From a checkpoint of a small mixture-of-experts model trained on Wikipedia.
Size: 13 layers, vocabulary 16384, 43.2M parameters.
Training: a variant of SOAP for the experts, 238M tokens, 4931 steps.
Below are experts of layer 3 (counted from 0) of a mixture-of-experts language model. Rows are named router (the router's row for the expert) and show model dimensions 0-223. Each number is 128 + 24 x the weight over its row's rms, rounded and kept within 0 to 255. Numbers have three digits each.
After each expert's rows: "comes before" lists some tokens at least twice as common just after its tokens as in all text. This comes from a sample of Wikipedia text that the model never trained on. Tokens count by the router's weight.

# expert 2
router:105157149166108094108077115155084134117100129113149149146126138125142161121154116087158143103139127138151156140125108150073154155197140128162108119132139111167122139114170107133100145110118113163098125125110115150119146145109109084143128146158101127118104159149124126139127108157154141173153099147141128100119161112118104132135110128117130174147121142131141152166149137150131092109140177146115106159110104151101117129176117165099110141132143141159158133143096066130104125126129069160136127085177091131131121123085150142102147117090159135140118129107154144155091163144069086144168162093169103117113136134134173108133158115106137145100131146137115127124140096100118127149099
comes before: ",", "\n", " (", "'s", ";", "\n\n"

# expert 25
router:114134110117125111113114072128099142101143119140140143083125145102154127155154131128104088100079131135151110172172110120171088119145126101169101140155158132124123126120149148127112067108097070124118142098158109095109148128075118108089110165139103126136107132138122147076144102173095135094115112186140139131154122120117121122116108166124128103130101117131141094141120115113133159115084104137118124117087140109183128126162128098148162118103087149125133161110137131110106101113116134105100128131110107104165115065058140149163125123136154151127117136104131148107138135110166115119148131160098118114112136157107140114116134166160137131132122121120107133167082143114136113157199
comes before: " the", " a", " his", " their", " an", " its"

# expert 31
router:086150115163154120128088130148136125152113122113143156136148107166162150088129139095171161151142172138155135138112130188072141141150096112127100123109139085159141125105139099113092117144129108156107139141129146134128132144136108077114104112150127131115116103150115173138125135158142102121157114106137161109119146112137123142149130138133151157117181116096126139131102145103109101121142156166100115166126112123137127130138156131072132147168128121154143132081150078111114137120132088102121119079101084128101138126124160109078169101106127106121164152150164117149093170160151104144147116098200151118128109138112174117119165125170101156109110116099143155113152090098140108122129
comes before: ",", "\n", " (", " and", "'s", " in"

# expert 61
router:203131165152109152133120152119147107168130115104119150125157133129145146152093140109160145179101130137147130121129159115172131117117146138126095088151142146118107098131111124133089138154152132126138105136124132151140102143131127185128134093128131140132149103124120148137138147163130171068135116072124088087106144127141134150109127105081143158110087141097129101132094132142103170141140101141159131109137098079122148135114134135192129169161149146123104109175103120087178159132170161155142119148126123137099130155152101132151124124127132156137103145153112154125146158109115184098077140156146138103100141123123076147121101101099186159114132112124141116123126132088128106104111
comes before: " of", " in", " to", " was", " for", ".\n\n"

# expert 52
router:127116141129140096107137157127109120160147137083126146116106157125153170085139117082132135146162141137103164141091114146101170146163132186136139110124148105111127138079127100162059105092136126157093142123123140094135142124123110108163109142175103145130155131118083116107176105142144128186116100170116144141113131109108106135112091135106152131121136133117092162147144128114101085113135170156092135199109147131115104169145090126124135132089154141145147140119106081090092113129113124121171065080123122132138122179131144103137149137108102156101111091160133131155123157128117121135149125123169121098149138097114120091127147122105138113127128136117160141128179143118136138139118
comes before: " |", ",", " (", "\n", "'s", ";"

# expert 17
router:137144118113166154132110164120105141120114124117151149166149103151143149162086116121165153156135107167119094129132148187090094134114143139131092114145148136134093142140128083090126111155119105106127133074123171188104131136123176129074132095141124084163157100101113161135113150154124174106110155092113109112082141132125127177119121114127131154130120166107115110098100111151132155119134123152132109085142070080111145135090159136161104107134105142172091082106122120112167154106145174140106169151100117118091098142147079166130115091143121142102098109119114113137144099141112129144082129136109133116129140135112138135154132117122143146099155137141116136143162115107136131120108
comes before: " of", " to", " in", " and", " was", ".\n\n"

# expert 48
router:099127098160166103080135089133137135121137115098118120113092119113165122103126117120167135091132134133127129120127116194107132104149089133107103149125134098130168118095127142159138161142127128137106143124137142165111138108074108156107092130136116085126138150106157183130111123103171136161130126143120109125123092101115155140182144147139162089113149159118132132112130103107108074100132161132106126114106119178123121144133139165072158179133143122122129151102117088106091086099101148087146112138096131115145116104133147114092173116125107122142176101106155137127112116115148088089157095091145150124164071108123165113102150129098102145122133124097130156112096106112139164139131
comes before: ",", " of", " and", " in", ".", ".\n\n"

# expert 62
router:123127122148181132123096118149136127138078112092145107105143116142150131097103145122136142118102087142149147091108130171099153134131124088110116119143135074140132107093095135104106121162140090131082128154158147124119131140101132088145143090134121130146146101143114159113090143134149139126137104112112094093108151099128152192142109133109153185127134125114143143130104126149098067135152176119093132148130105162108085116152164112101138173173126141124101131088116070108142153123118122109102133136099123109130122104130169102104189095161156105122177132112152127127136162157123162105140147108190130126119101132101122107146126130136120135124135098148150165120129086100137108127078
comes before: ",", " of", ".", "\n", " and", " ("

# expert 46
router:128101160179172130131144145126158109144115135105140122165093155124156138144108163128112122150107171122151132096099179166130118120097096114101143118149140077117141152120118124101153141148114143098106107109155163149146128129138144162147114107169119097124170126134112160141115135128153166093142149061144126121087115109147171166115115163115156147112153173100134139124080116128113135145122143132131161107145114137144151139091120093175109151190119115153114143125125124115103162089132137132188110140096149117092153108151143107140142126164163154136095133167139140150141154151140180106127087171172135080123161116118137100159107124130114139145114110141146156120147132113118084112150
comes before: " of", ":", " in", " and", "\n", " for"

# expert 54
router:150105163153148189117159149112133107114119117071108156144160114129146149148148128155107130159130135099117120107116159127176111128119099161105152138145137145143146125150072153091118129148155152108117126144128147137141156131108207125139126100153119168117170145146136150131141146139134123167156101102116134105121126150135158099144107168078145167112138113122145137112092121157155130142149152132099123103118129174075146147126108155157119147130169157104179123134115144111117136121143126147103129140103129167114155166160123149136125177181149151157120106148144132154151131153126164062123116107193152117109148131144119137099117108146134120138188105168147132128170140146103125098135
comes before: " of", " to", ":", " in", " for", " by"

# expert 4
router:091130116100117112113112124128125125110127149124132153125111111119126131158123127094100140121154114158081108155131106098116138111134121111110156144148090144119083049160184150081146101118145084145122124146160148093161097142142103124079154183164144105150147108103152145112139080108059136139130123158092111143129097146148139108130126161115128126143111120128136115148163117096135137065097143129152122130151118117137101117112151142187090156093109128125170147127171120151109122128103125144094156162141101126159120138116125148151125145133144157162127113096176192138115101124090158161131152149129126142116153119125180121144165098145161142127144126090122145141090132114146139129137
comes before: " ", " the", " a", " to", " his", " that"

# expert 34
router:099138099127161104099113072146115116078115110096142155114135116123149123120125132082109145091141080122082137145153129108151098144171088129132130149157064118140147129151178127120174125148102084125128143106165118132113142096144101093129143159160116130176132099094112153122113124124059108148113121169105100117086089120171135121144098147141129127149142118150149104122113158068155098098140093138113141136144148098126093138141145113131131171112140142102126169159119130169083082095154170127109119156137081116176114095105128131149122133151160129145119111088164154124125131113115112110130144135117134134134095138130144097113144130136147111132151113134104152127083146127136131171145
comes before: " the", " a", " to", " that", " his", " in"